Experts of a small language model: 48 experts in each of 12 layers.
Below are experts of layer 5 (counted from 0) of a mixture-of-experts language model. Rows are named router (the router's row for the expert), gate (a neuron's input weights, with its number), up (a neuron's input weights, with its number) and show model dimensions 128-191. Each number is 50 + 12 x the weight over its row's rms, rounded and kept within 0 to 99.
After each expert's rows: a language model's description of what the expert responds to. This comes from a sample of Wikipedia text that the model never trained on.

# expert 47
router:23 58 61 63 65 38 65 45 23 68 42 40 37 55 72 56 51 47 35 39 62 61 53 49 63 41 67 53 53 36 42 45 43 56 36 76 39 51 57 44 70 44 54 54 56 48 59 41 57 44 62 36 56 52 70 71 58 25 46 66 65 66 59 54
gate0:45 40 76 35 57 53 42 44 60 38 36 62 63 58 57 56 63 48 48 58 47 65 74 37 63 56 61 45 42 37 50 61 57 28 72 50 81 45 61 60 41 58 72 47 56 62 55 47 35 57 86 26 49 48 40 42 56 73 47 37 50 55 37 36
up0:49 76 51 36 39 29 46 52 49 61 61 44 53 71 46 69 32 38 50 79 61 68 41 35 39 63 60 33 51 78 54 28 52 65 55 54 45 60 53 51 48 65 63 42 42 65 65 57 51 49 64 31 45 50 50 39 49 53 47 55 54 67 43 58
gate1:44 52 25 27 37 64 55 42 47 60 64 62 59 49 53 53 45 47 58 53 42 59 44 44 57 57 52 63 53 68 65 27 55 37 46 64 68 68 44 38 29 55 67 64 47 27 60 46 34 52 55 66 57 56 48 50 47 64 36 46 66 46 67 41
up1:90 40 41 45 46 48 42 56 63 26 40 69 60 36 57 47 50 22 63 51 50 60 49 68 57 66 58 45 53 57 61 61 48 48 61 55 68 34 61 46 57 42 45 65 37 56 50 41 34 60 52 56 37 39 35 63 57 38 17 45 42 46 67 61
What it handles: Periods ending sentences, paragraphs and quotes, heading-closing equals signs, and decimal points between digits in table numbers.

# expert 2
router:33 60 56 60 59 47 48 61 43 47 64 32 57 48 67 56 51 27 21 36 59 50 71 52 66 47 46 56 42 37 23 36 53 67 44 57 70 46 57 38 66 61 61 53 34 56 51 59 62 46 62 44 64 39 46 61 62 45 50 60 76 64 44 49
gate0:49 48 64 49 25 25 51 60 44 63 32 47 60 67 66 47 52 28 64 44 38 56 61 50 66 52 42 69 59 44 27 60 42 43 47 60 32 35 27 39 45 46 34 54 40 41 55 52 65 46 78 45 61 45 60 56 52 47 58 48 39 48 59 50
up0:36 57 47 34 37 48 39 71 67 44 17 44 62 44 48 36 47 60 69 26 44 43 50 51 43 44 61 58 43 43 49 59 69 55 46 47 50 51 50 50 48 44 34 20 57 48 58 70 63 72 62 34 52 49 46 57 59 26 60 58 39 53 60 66
gate1:59 53 65 27 58 58 53 63 50 60 70 59 45 65 64 46 32 49 78 41 54 45 40 63 56 46 69 40 51 71 51 57 34 64 52 50 36 59 56 56 55 41 49 27 51 34 71 52 51 55 64 52 33 55 45 37 48 47 39 50 42 55 55 64
up1:34 38 60 40 46 54 65 61 55 48 38 50 43 59 61 39 64 70 45 56 54 50 45 57 55 64 45 55 41 48 50 40 19 30 48 43 27 54 60 47 49 48 49 44 60 47 52 66 64 39 63 60 55 44 61 48 93 46 40 56 36 40 60 41
What it handles: First word-piece of a capitalized proper name, often after the or of, such as St, San, Pr(ussian), Ar(ado).

# expert 22
router:45 81 36 50 82 34 40 57 53 47 45 32 47 41 57 58 62 54 34 14 46 51 65 46 66 33 49 54 44 43 47 59 45 56 49 49 34 50 51 42 82 46 66 50 38 57 54 59 57 35 60 60 65 47 47 55 46 41 51 53 60 46 47 49
gate7:37 58 51 60 50 46 57 51 39 72 61 58 58 21 47 34 62 58 35 21 63 53 35 64 63 39 60 40 51 28 63 50 22 60 46 34 49 55 52 39 47 44 35 43 42 45 58 50 48 78 47 59 59 46 71 67 60 57 72 50 45 57 53 49
up7:43 31 32 70 22 66 54 47 38 46 46 64 57 21 67 80 49 33 48 59 63 61 41 34 47 57 53 59 51 32 33 56 25 56 38 43 41 55 45 57 46 73 63 40 70 36 63 72 54 58 47 60 51 43 47 38 55 49 47 73 55 60 55 57
gate8:52 60 52 30 35 48 62 38 56 57 62 50 38 49 44 61 48 44 66 46 52 51 61 61 42 37 66 49 32 46 30 43 55 39 50 50 66 26 38 59 51 61 39 33 48 58 61 39 48 52 65 61 60 28 49 45 84 55 58 49 50 38 69 26
up8:56 60 31 59 66 50 43 34 45 62 57 38 50 37 29 64 57 54 58 47 52 68 44 56 31 57 57 51 49 59 50 51 44 36 61 41 73 67 62 51 54 38 26 34 59 40 23 69 58 35 61 47 43 41 43 32 51 22 56 53 48 67 61 65
What it handles: Short word pieces inside foreign or rare proper names after an initial letter, as in Y-id-u, Hî-r-jauca, J-a-ime.

# expert 14
router:42 74 59 58 57 49 42 57 42 59 34 34 55 63 67 52 48 53 45 41 53 54 50 48 64 39 54 55 47 47 31 56 63 54 55 53 38 61 55 24 74 62 49 51 42 45 60 46 80 40 45 34 76 35 39 51 58 48 58 53 54 70 62 52
gate0:43 69 57 49 60 58 61 51 50 66 35 46 65 59 53 55 42 36 39 41 55 59 54 61 34 61 40 42 38 63 63 29 63 79 60 39 48 32 73 59 56 37 47 62 57 65 38 54 44 33 37 32 58 45 56 52 32 67 56 36 64 48 49 40
up0:42 62 53 43 56 30 32 60 48 50 39 66 54 54 62 41 51 49 37 77 52 57 37 38 46 36 44 83 57 67 44 38 55 45 38 35 49 48 64 44 67 56 48 40 65 70 50 73 56 63 44 53 23 57 86 41 52 41 59 44 58 54 54 31
gate1:62 64 42 62 51 68 30 43 47 74 62 72 41 35 58 56 37 44 89 49 42 52 72 70 68 66 53 37 59 47 53 51 59 42 32 44 38 53 69 45 39 55 37 38 35 56 51 30 59 56 48 63 58 50 45 46 47 58 68 66 71 35 30 56
up1:60 25 41 56 56 49 38 72 54 75 47 54 56 59 45 38 44 60 63 53 59 18 43 45 55 28 54 54 55 41 40 42 49 50 49 34 69 60 46 56 43 39 48 45 47 55 49 53 49 50 61 39 54 61 34 35 35 38 37 64 37 48 48 45
What it handles: Opening parentheses before dates, birth years or glosses, such as (1870–79) or (date unknown), plus quotes, brackets, LaTeX ^{ and _{, and non-Latin script bytes.

# expert 17
router:45 72 40 62 61 45 54 55 45 47 31 50 68 46 69 64 53 70 46 26 39 54 61 38 53 30 71 64 41 34 62 23 63 57 51 55 57 55 64 50 84 70 51 54 36 53 66 42 59 62 57 49 42 45 61 38 41 37 51 73 47 57 41 42
gate0:66 51 72 50 55 69 58 62 74 52 80 44 37 46 70 52 56 33 56 52 61 61 37 80 61 42 35 79 44 69 37 41 66 37 60 75 65 48 34 44 48 37 32 42 47 49 68 49 49 53 60 48 31 36 38 67 54 37 55 39 51 68 68 43
up0:40 70 39 60 35 42 45 72 67 71 64 44 71 56 41 49 64 54 18 56 51 40 42 78 52 45 52 68 51 42 53 44 45 36 43 41 63 38 44 47 54 39 49 56 80 61 56 33 72 71 60 60 58 45 55 65 14 58 42 56 51 51 80 61
gate1:28 43 51 72 70 50 45 40 49 22 60 29 52 35 63 36 45 67 54 57 54 52 49 46 67 55 37 43 52 33 51 37 45 37 46 67 80 36 47 58 58 41 71 62 78 59 44 35 46 40 54 44 46 49 60 55 43 40 34 58 68 70 57 60
up1:41 67 39 57 43 41 33 56 60 82 64 63 43 34 48 50 30 61 23 53 62 52 31 72 44 40 46 47 54 43 36 45 48 54 48 51 52 62 33 53 50 65 70 54 54 51 68 41 77 44 26 37 52 51 62 81 64 56 55 45 63 42 38 38
What it handles: Sports words like won, team, League, Cup, season, round, Championship, in match reports and results tables.

# expert 26
router:28 60 45 65 57 36 47 59 40 66 41 55 58 40 65 55 46 57 40 32 57 71 77 48 74 37 69 55 36 41 30 42 48 54 67 69 44 56 46 30 66 64 59 33 43 47 56 73 70 30 68 26 61 48 36 43 55 34 50 52 46 58 53 44
gate7:36 58 39 22 51 39 43 38 62 47 71 39 38 36 60 55 51 56 62 37 50 31 62 59 63 46 57 53 74 50 60 47 68 56 67 56 80 51 34 62 57 34 56 49 64 38 35 39 52 70 51 49 53 60 50 45 60 63 58 30 58 58 28 59
up7:63 49 50 50 52 47 60 66 51 29 28 31 62 62 52 75 51 67 54 28 32 46 52 46 53 64 43 31 67 62 37 54 37 32 46 64 38 70 41 67 43 39 18 50 34 42 53 44 60 50 34 54 40 48 57 56 60 69 74 59 70 35 50 51
gate8:52 49 44 45 34 42 56 51 46 56 60 50 39 51 70 69 64 40 60 37 84 62 53 32 39 66 47 41 41 52 41 64 36 65 30 57 51 50 63 42 46 49 56 40 34 47 69 50 39 50 46 56 68 45 57 46 60 42 69 59 67 36 40 82
up8:66 51 44 36 48 55 37 73 51 64 55 65 44 43 40 79 40 52 48 46 28 49 59 33 42 46 55 48 47 33 32 69 45 57 86 48 36 30 27 35 63 52 37 53 69 49 43 64 57 52 51 59 40 59 63 39 65 55 74 60 40 48 43 46
What it handles: Space, dash, plus and minus tokens opening numeric table cells or list items, such as | 0.2, +45, or a standalone dash.

# expert 35
router:42 60 62 57 56 42 39 55 17 56 27 43 38 49 71 63 62 50 39 41 48 57 68 50 47 34 75 65 46 36 36 44 69 55 47 60 61 59 40 41 76 51 52 56 36 62 59 59 52 31 56 55 53 42 60 58 65 36 52 55 62 66 46 54
gate0:45 44 33 42 47 49 51 56 51 67 48 78 68 48 34 54 51 39 64 53 46 59 67 49 65 43 61 41 58 30 43 34 50 56 58 44 43 57 51 47 48 53 64 56 64 57 51 47 39 58 62 55 55 38 44 50 53 33 47 62 53 63 44 74
up0:53 38 60 42 47 58 55 66 56 47 54 53 38 40 47 65 42 50 63 68 66 38 49 30 41 62 43 45 43 21 68 31 75 28 33 45 57 62 32 40 43 50 62 48 66 45 34 42 45 79 70 51 52 58 40 59 58 58 51 71 77 54 55 53
gate1:48 39 47 42 55 59 47 65 50 38 60 51 69 48 50 38 57 44 44 45 58 39 69 78 41 72 52 55 70 50 33 26 47 30 48 37 52 55 35 34 46 46 45 60 40 63 31 50 39 39 56 26 47 41 46 68 34 41 50 43 43 68 61 38
up1:49 50 54 39 68 56 44 41 58 44 64 40 57 47 34 50 39 63 54 64 58 46 47 66 63 59 47 52 48 39 36 55 56 44 51 48 43 53 51 70 54 16 31 53 58 46 53 29 34 51 46 75 42 62 46 53 37 32 42 47 39 36 47 61
What it handles: Ordinal suffixes and words (th, st, nd, first, second) in ranks, unit names and draft picks, plus role nouns like editor, producer, President.

# expert 38
router:39 60 35 64 57 50 44 45 43 42 52 47 66 30 65 68 47 49 43 19 66 57 63 56 75 39 65 63 61 32 41 37 57 57 48 73 48 61 47 39 66 46 54 48 38 45 53 61 74 34 59 46 59 39 43 55 49 31 47 57 45 59 53 48
gate0:49 55 73 54 34 61 41 31 49 50 23 42 47 49 28 33 68 55 53 48 56 62 42 56 36 46 64 44 50 79 30 69 50 49 61 38 69 55 71 44 41 58 57 37 73 47 34 69 56 61 62 50 46 61 47 36 53 38 57 44 32 58 38 29
up0:40 57 75 19 71 34 63 37 34 58 36 49 20 23 51 74 68 55 54 47 53 49 50 48 66 43 58 49 45 44 60 36 50 59 61 57 40 72 41 57 51 63 47 59 55 47 64 56 48 57 56 50 57 55 40 40 49 49 52 42 70 46 59 47
gate1:39 54 44 44 57 41 39 62 59 76 42 53 65 44 24 55 35 69 70 42 70 62 70 49 23 37 54 54 51 25 47 47 46 51 37 31 49 54 42 41 52 40 31 37 47 55 23 46 61 42 57 30 45 44 66 49 67 50 49 70 33 48 48 26
up1:68 58 33 52 71 35 50 43 63 37 48 44 43 27 37 45 46 61 28 66 65 34 61 50 67 59 34 28 44 65 59 41 50 57 48 38 28 43 68 35 48 36 48 59 53 21 43 23 45 51 39 46 48 52 55 38 62 45 42 68 39 37 38 33
What it handles: Reporting verbs such as described, listed, showed, cited, plus table pipes, numbers and closing punctuation after figures or percentages.

# expert 29
router:46 74 48 52 48 39 45 53 32 55 51 39 52 50 68 59 59 59 40 39 45 56 63 57 64 44 54 57 46 25 39 44 48 54 50 55 49 56 51 53 85 56 52 43 21 56 57 49 60 36 50 46 46 37 42 52 55 41 52 67 60 56 31 30
gate7:49 50 44 47 52 62 40 43 51 44 33 38 71 59 63 31 55 71 44 68 49 31 55 29 55 50 46 40 46 46 59 26 35 30 69 28 51 67 52 73 40 45 47 49 55 34 48 20 44 55 48 39 72 50 41 45 56 39 53 22 52 65 14 65
up7:41 59 31 50 52 37 60 46 69 52 59 66 57 66 49 31 46 30 39 59 56 39 39 51 53 47 50 55 52 48 48 40 36 57 60 55 59 48 64 45 52 35 52 53 67 67 73 64 42 44 59 58 41 40 62 45 39 44 56 55 25 67 50 53
gate8:45 36 58 53 68 39 49 48 40 40 40 38 46 44 46 35 39 55 59 43 41 37 52 45 35 64 53 51 45 49 35 49 61 79 44 36 56 20 40 57 59 62 51 31 33 59 34 49 43 77 63 49 68 57 63 60 38 48 64 44 29 43 67 47
up8:71 54 40 56 50 52 47 35 49 47 43 36 58 52 59 63 45 61 35 65 50 79 42 58 57 53 47 38 33 55 51 50 55 37 36 52 41 57 59 33 48 61 53 52 34 43 23 33 25 14 32 40 52 49 60 47 61 39 43 56 59 55 64 68
What it handles: Short letter fragments inside rare or technical words and names, like b, r, at, ounc in dishonest, quatrains, spermathecae.

# expert 43
router:34 55 44 43 55 48 61 60 45 51 33 38 62 34 69 65 54 46 41 26 59 69 83 67 50 36 56 59 52 49 49 51 71 79 53 58 48 57 66 47 63 47 64 48 53 58 65 48 63 62 55 34 78 44 56 61 54 24 59 57 68 50 56 47
gate7:61 33 47 40 41 60 55 47 58 47 48 41 56 44 49 51 37 52 36 37 55 38 35 60 57 57 47 44 28 62 80 40 66 32 56 47 50 38 41 51 61 24 33 76 39 51 62 49 73 45 57 51 59 34 42 60 68 57 51 44 73 61 75 42
up7:76 62 73 70 36 46 56 60 32 39 48 58 42 67 30 37 36 68 42 37 40 52 62 61 46 60 65 51 48 74 58 42 42 48 67 49 53 55 58 47 66 43 68 67 64 48 54 66 62 60 27 53 52 51 56 49 28 70 55 49 35 42 49 49
gate8:73 40 59 42 34 49 61 41 48 43 26 56 41 52 57 72 41 45 54 75 35 40 61 55 50 40 65 32 61 46 40 50 44 75 41 53 59 51 41 50 43 53 50 78 37 60 46 61 36 50 36 44 61 41 56 51 48 44 60 50 38 73 63 42
up8:37 53 38 75 43 50 27 44 65 44 62 44 70 45 43 47 56 72 46 33 45 57 36 80 36 38 67 39 29 57 70 59 67 61 49 39 32 47 44 50 44 61 41 79 59 57 46 66 60 55 55 51 57 51 47 40 30 45 29 54 64 46 35 59
What it handles: The preposition of after part, one, member or end, plus similar relational words among, throughout and surrounding.

# expert 45
router:39 59 56 59 48 47 68 69 42 48 46 41 42 43 54 68 58 54 40 49 50 66 73 46 62 38 65 46 52 48 44 53 71 58 70 78 54 60 49 32 77 59 46 58 53 59 63 51 72 26 63 49 56 31 60 50 59 27 50 61 68 50 55 44
gate0:76 57 32 61 31 54 52 81 51 60 40 41 32 53 37 70 46 55 66 36 22 47 36 43 33 57 60 42 47 65 57 54 36 47 59 30 62 44 36 37 44 56 55 64 46 56 74 77 57 49 57 49 41 57 40 60 39 70 70 36 70 45 68 64
up0:51 56 26 52 53 45 42 73 47 65 37 70 70 68 51 64 70 62 53 49 53 41 42 64 55 44 51 68 59 29 71 51 77 56 48 56 31 65 41 54 52 54 56 46 41 44 34 53 49 68 67 47 34 23 60 30 57 60 19 55 59 49 53 79
gate1:27 62 55 38 51 55 50 68 53 50 60 35 24 21 54 53 58 55 48 57 52 46 72 53 62 50 64 52 70 48 68 43 44 41 48 40 64 48 47 31 51 50 49 59 45 49 46 53 36 56 55 48 54 55 40 40 44 58 31 60 52 39 48 50
up1:75 53 55 35 44 42 35 45 48 41 54 60 50 42 30 36 36 75 61 31 77 26 69 50 28 48 42 69 35 32 62 51 65 48 68 53 23 47 68 53 44 76 48 48 58 56 55 56 17 52 41 39 48 51 37 52 58 24 56 46 45 68 38 50
What it handles: Second words of institution and place names like University, School, College, County, Street, and JPL in asteroid tables.

# expert 21
router:35 74 58 51 49 57 49 47 34 64 39 53 57 47 48 68 59 53 40 55 36 54 71 50 71 40 62 45 54 30 27 55 66 47 54 68 66 57 54 46 71 52 72 46 35 51 43 50 78 44 76 33 50 42 42 58 64 22 70 66 47 50 41 41
gate0:69 66 45 59 52 50 52 53 52 55 40 53 48 72 61 30 33 49 36 45 55 59 34 59 53 23 35 48 29 42 75 54 46 50 35 60 46 58 52 58 48 46 54 44 50 50 44 54 69 45 35 47 42 44 56 54 42 66 52 38 44 50 49 79
up0:46 40 59 65 52 54 46 51 55 65 35 54 50 34 28 54 50 46 48 48 34 38 56 81 47 62 57 54 57 57 45 53 54 49 89 73 57 60 75 22 43 34 40 52 44 46 36 40 41 61 36 59 23 64 42 54 68 48 47 20 67 56 80 45
gate1:52 69 53 45 29 68 81 66 43 58 27 69 31 60 68 55 58 49 47 61 47 40 41 57 39 45 46 49 30 57 49 57 34 45 43 28 63 42 71 36 49 62 46 47 50 56 47 43 49 40 27 51 48 47 32 54 48 37 77 60 48 47 63 35
up1:61 57 49 48 45 46 48 56 55 51 35 47 58 32 49 39 40 50 67 64 61 55 27 61 31 35 47 18 65 40 67 50 62 51 54 47 35 46 60 43 61 73 53 44 33 33 36 56 58 54 45 56 55 57 35 38 55 43 49 56 44 49 45 55
What it handles: Word-final suffix pieces like -ity, -ation, -ide, -ure, -ness, completing common nouns such as liquidity, inflammation, monoxide.

# expert 10
router:48 72 37 72 54 57 54 57 47 33 43 35 60 55 65 70 74 55 48 32 55 49 53 52 66 33 69 49 33 53 36 26 49 60 64 76 61 70 46 28 62 61 66 50 43 53 67 71 80 47 64 39 47 42 39 55 67 34 37 66 71 57 59 54
gate0:42 52 58 58 51 54 69 40 40 62 34 52 23 74 35 55 45 41 42 46 67 48 54 72 52 50 50 71 58 41 58 20 60 69 58 56 58 51 94 54 55 67 54 59 36 51 58 54 67 90 42 48 57 62 48 39 40 59 50 57 27 50 45 57
up0:66 57 45 52 57 31 36 61 54 43 51 48 77 64 32 40 55 34 49 52 55 43 29 47 69 65 56 71 44 42 46 60 41 48 59 42 64 43 48 50 42 31 38 52 48 45 59 32 54 34 71 40 45 56 52 55 27 72 48 58 47 57 21 47
gate1:35 59 50 67 33 44 38 34 70 58 43 48 58 39 52 41 53 53 55 52 50 54 53 44 40 37 34 64 46 44 62 47 51 61 55 37 38 47 58 33 43 55 38 54 41 34 50 57 44 51 62 58 44 29 60 33 21 52 46 54 44 51 64 67
up1:51 61 62 38 51 75 45 56 53 83 59 37 56 31 36 43 46 21 63 42 63 54 63 50 52 27 65 64 47 49 69 54 51 39 48 26 43 35 75 51 48 35 60 43 64 57 53 43 42 35 61 42 48 51 40 75 54 60 72 73 73 47 48 40
What it handles: Semicolons, commas and table pipes that end an item in lists and tables, e.g. kidney tubule; or Podro, or Play; Won.

# expert 27
router:54 56 38 46 69 43 38 50 40 36 49 45 47 39 69 38 37 54 43 21 69 56 73 71 56 43 48 53 50 44 34 45 45 51 55 64 58 56 47 28 68 48 59 44 21 37 42 47 79 42 62 34 64 47 60 36 55 39 56 54 59 40 38 55
gate0:48 45 45 47 52 44 22 49 44 75 44 51 49 43 34 54 68 47 43 50 50 50 61 58 65 64 32 44 29 59 29 46 45 66 34 56 28 46 70 46 67 38 41 38 53 67 16 24 54 46 69 58 59 58 45 45 53 58 50 57 46 69 52 51
up0:68 46 33 75 70 67 50 59 32 48 55 39 16 58 29 37 45 52 65 50 26 66 50 59 54 68 54 67 54 42 53 72 38 59 34 50 63 65 42 47 51 41 52 68 55 57 62 46 23 60 48 45 43 61 44 40 63 74 35 30 34 68 40 59
gate1:50 39 34 71 44 48 49 47 43 56 67 50 23 65 42 56 39 61 58 47 57 56 42 52 68 64 36 49 50 53 48 54 32 60 53 40 62 43 72 50 47 54 68 52 45 34 49 38 40 35 26 48 39 42 66 57 55 60 63 45 38 57 50 55
up1:27 67 44 53 60 54 38 66 34 27 42 57 50 57 62 55 49 50 49 50 44 78 43 56 49 50 30 45 47 49 50 63 40 54 52 44 48 66 52 51 68 54 27 66 34 49 46 47 51 70 45 55 52 48 36 65 95 46 49 41 42 32 68 55
What it handles: Words opening a clause, such as that, which, where, because, when, However and opening quotes, often after a comma or period.

# expert 9
router:35 64 55 60 60 48 38 64 29 53 35 43 50 38 57 53 60 50 33 27 56 53 74 47 69 33 46 61 38 46 37 45 58 59 54 77 62 43 49 39 60 50 59 39 34 70 48 54 76 41 53 38 62 43 59 54 59 40 54 63 50 54 37 41
gate0:64 40 77 60 80 49 70 34 53 54 54 47 34 68 43 45 53 32 39 37 46 46 68 26 75 31 60 44 43 47 39 25 55 39 41 46 55 29 25 62 45 71 46 50 32 57 44 65 56 54 36 46 51 53 63 42 88 37 42 54 42 51 37 57
up0:28 36 64 49 32 38 45 56 43 43 56 39 46 68 64 49 25 47 53 34 50 53 60 41 53 53 61 39 50 47 67 56 72 62 42 84 26 67 52 61 48 59 46 55 54 38 78 42 56 51 34 65 43 34 44 55 58 47 62 47 46 53 51 54
gate1:29 63 65 49 40 47 53 48 38 43 35 32 38 53 68 56 23 32 71 39 31 42 55 60 68 43 50 50 59 54 41 57 45 48 67 39 39 65 37 62 58 67 51 73 46 57 43 45 27 38 66 40 52 60 33 39 35 64 42 64 80 49 40 53
up1:48 39 36 60 54 36 45 38 65 52 54 50 42 59 67 58 59 64 60 56 51 64 79 44 68 61 46 34 54 51 40 70 82 61 54 39 51 28 68 54 56 31 73 52 58 31 53 26 50 56 38 45 62 42 43 53 61 48 53 67 52 36 51 67
What it handles: Nouns for materials and elements such as water, land, oil, copper, cotton, plus capitalized name words like Gold, Green, Mount.

# expert 16
router:53 65 70 52 62 67 56 75 34 46 47 45 64 46 55 76 40 40 38 41 49 52 93 38 60 49 43 53 36 50 36 44 49 65 58 68 72 45 61 33 72 69 57 43 28 51 49 45 65 39 52 47 45 50 55 50 45 39 61 50 49 72 55 43
gate0:49 53 53 51 66 34 24 38 35 66 32 30 53 51 55 43 58 50 49 46 46 53 53 38 53 41 87 62 56 53 43 47 46 65 43 50 44 36 58 48 56 44 44 31 40 43 65 52 47 52 25 66 37 27 50 64 46 49 52 78 35 50 70 55
up0:51 37 54 53 50 14 46 59 38 39 42 57 42 53 51 42 52 29 73 57 31 24 46 40 56 41 36 26 46 39 59 60 44 42 49 59 59 70 40 51 45 56 45 44 28 40 80 64 46 47 44 66 65 54 38 65 37 51 42 47 48 28 50 34
gate1:48 58 57 69 53 36 59 38 58 36 68 63 35 80 48 58 72 58 83 29 30 52 53 46 37 32 42 59 56 51 43 69 49 42 46 57 58 44 50 60 54 55 65 50 61 38 45 58 50 21 75 55 41 55 80 43 59 36 43 59 51 57 55 45
up1:45 55 61 58 39 43 60 61 44 48 49 62 46 62 77 67 33 53 59 44 42 52 54 47 44 51 54 53 28 51 48 35 69 55 67 44 45 52 58 51 52 50 38 51 32 39 70 70 44 53 45 38 23 46 61 73 51 57 38 33 60 66 51 55
What it handles: Common nouns right after the, a or his and often before of, such as idea, example, role, father, area, building.

# expert 11
router:32 74 40 66 44 46 45 77 27 40 40 39 56 52 66 50 63 44 51 30 62 47 74 51 59 30 64 77 50 46 52 32 70 73 45 71 44 59 41 38 67 51 55 49 38 37 54 40 62 56 66 42 59 43 54 60 48 50 76 53 74 63 49 47
gate0:43 60 43 65 22 74 33 58 51 26 41 27 55 36 48 64 46 47 31 33 45 24 50 75 40 70 60 40 70 58 38 46 48 51 66 60 48 55 54 52 41 41 41 46 58 35 51 64 40 54 62 32 32 54 48 24 41 46 39 47 72 44 45 35
up0:49 55 64 44 37 65 64 25 41 39 56 41 45 53 43 43 70 70 71 34 63 48 50 53 64 40 35 33 39 45 47 45 35 46 59 48 46 54 30 29 49 54 61 53 51 46 71 52 52 68 39 60 48 48 57 50 59 43 48 57 49 56 68 49
gate1:68 43 44 44 55 51 52 67 60 66 42 50 28 50 43 47 76 39 46 54 51 49 46 40 64 50 38 71 39 45 56 63 48 61 35 34 46 62 47 75 48 71 55 68 45 64 33 22 55 59 56 42 58 55 41 76 52 44 39 28 72 65 65 39
up1:30 49 55 30 63 58 38 46 33 59 60 41 54 41 49 53 57 45 39 42 51 45 57 49 43 66 63 52 70 45 45 44 65 61 35 49 47 49 62 74 51 67 52 58 43 50 48 59 54 49 49 46 54 66 68 46 43 59 63 45 31 27 55 39
What it handles: The preposition in after verbs like met, located or born, plus place-name starters New, North, South, West, East.

# expert 37
router:46 59 35 59 60 36 49 57 27 46 41 42 61 42 68 56 52 49 52 49 56 59 56 43 75 37 61 59 46 48 40 30 56 69 56 63 50 76 47 35 59 42 57 47 46 60 58 61 61 51 57 57 49 37 56 35 65 49 51 49 51 52 48 41
gate7:68 60 31 26 45 70 47 45 38 56 51 30 77 46 64 51 55 47 41 42 44 61 59 55 42 47 36 29 47 48 48 42 50 57 44 55 46 63 19 55 46 35 59 40 62 67 43 42 30 58 57 57 38 51 42 52 45 24 52 54 40 44 36 58
up7:59 49 52 45 50 28 48 20 50 40 73 63 45 45 50 59 48 68 48 49 45 56 57 47 35 45 34 42 45 40 42 58 60 58 40 71 56 65 47 63 52 54 47 69 49 55 60 46 32 58 59 78 17 65 43 46 69 57 51 56 48 53 20 36
gate8:65 52 29 68 42 43 58 53 63 47 38 53 82 61 33 61 70 44 62 56 37 50 44 46 67 41 71 64 38 59 66 71 43 49 41 45 64 26 46 48 56 50 47 53 60 38 41 43 69 41 74 39 68 42 48 51 75 71 53 62 48 66 79 48
up8:66 34 63 63 55 51 45 67 55 36 52 38 20 49 68 53 53 68 45 33 47 47 61 48 46 60 43 72 49 43 43 37 50 41 42 43 47 54 54 45 51 58 52 30 55 49 52 36 65 38 39 38 63 71 43 34 66 54 53 26 43 32 58 20
What it handles: The " |" cell separator inside Wikipedia tables between data cells, in sports, election and asteroid listings.

# expert 24
router:52 76 46 56 50 53 76 83 43 45 50 19 58 60 64 47 55 43 41 43 49 69 73 56 50 43 60 46 55 28 49 45 65 74 63 55 66 41 59 38 63 32 64 39 37 42 65 67 57 38 50 32 85 44 37 53 78 53 45 50 56 56 53 38
gate7:43 29 51 49 63 31 38 69 56 78 61 53 61 48 44 41 59 49 58 51 40 56 57 57 74 41 55 48 73 38 49 49 55 44 55 37 56 35 39 47 58 49 42 57 39 55 60 70 66 52 47 32 30 33 49 41 47 45 48 51 41 47 37 21
up7:61 47 38 63 45 42 46 24 48 44 50 48 43 32 51 53 55 69 38 46 45 43 73 56 38 69 44 46 41 36 49 31 48 65 42 61 56 21 57 47 46 35 57 51 44 72 37 60 30 26 36 45 39 66 62 52 47 57 76 72 55 48 41 37
gate8:63 58 67 58 34 47 53 30 67 54 57 65 59 47 68 27 45 51 62 48 61 60 68 48 54 60 52 52 44 27 46 44 59 78 63 44 42 27 59 70 46 39 33 54 60 58 43 51 46 54 52 45 58 59 75 50 47 62 41 54 58 61 66 70
up8:59 58 42 35 40 69 41 32 41 71 36 50 50 31 47 48 47 65 57 40 54 47 58 45 54 52 79 29 71 56 42 45 48 78 51 35 34 52 48 43 44 27 57 65 60 40 57 64 25 64 46 32 63 46 50 58 73 38 64 44 66 49 51 69
What it handles: Bare space tokens standing just before a number, in running text and tables, such as recorded 114, From 2005, September 2005.

# expert 42
router:40 80 38 56 54 42 58 56 35 44 46 48 51 53 80 51 52 28 44 47 31 60 51 36 61 33 58 75 46 45 33 55 66 61 52 70 50 55 54 39 81 56 51 53 37 49 52 57 51 36 69 63 37 39 54 50 50 38 50 58 57 61 44 45
gate0:46 52 45 53 64 44 60 49 46 46 54 38 51 51 58 25 59 45 33 55 40 60 67 59 46 22 27 35 67 54 48 62 51 42 61 25 48 44 52 70 53 43 55 46 71 57 41 71 47 49 36 21 51 44 68 37 40 49 38 56 52 60 69 53
up0:19 36 40 53 29 25 72 44 43 63 43 53 25 56 45 35 71 44 41 65 30 54 54 60 52 45 52 57 27 31 36 69 71 51 42 46 41 39 63 47 44 57 43 46 54 51 63 56 41 36 42 49 65 58 14 65 52 41 53 54 58 42 58 39
gate1:60 33 51 38 41 43 23 53 62 59 38 64 49 52 33 55 60 56 52 53 50 67 40 68 31 43 21 54 36 56 52 35 54 24 51 44 33 58 42 60 39 49 54 64 54 76 66 58 58 40 46 45 65 58 46 47 17 41 34 61 49 36 42 43
up1:92 44 48 48 71 27 41 54 49 42 58 41 61 55 23 42 55 58 73 48 66 72 60 43 58 46 50 54 27 64 37 39 58 51 47 34 68 65 32 45 39 40 37 29 59 48 45 70 74 51 64 38 50 59 47 54 32 56 72 37 53 35 46 63
What it handles: Closing quotation marks after quoted titles or nicknames, and later word pieces and suffixes like -al, -ative, -istic, -acy.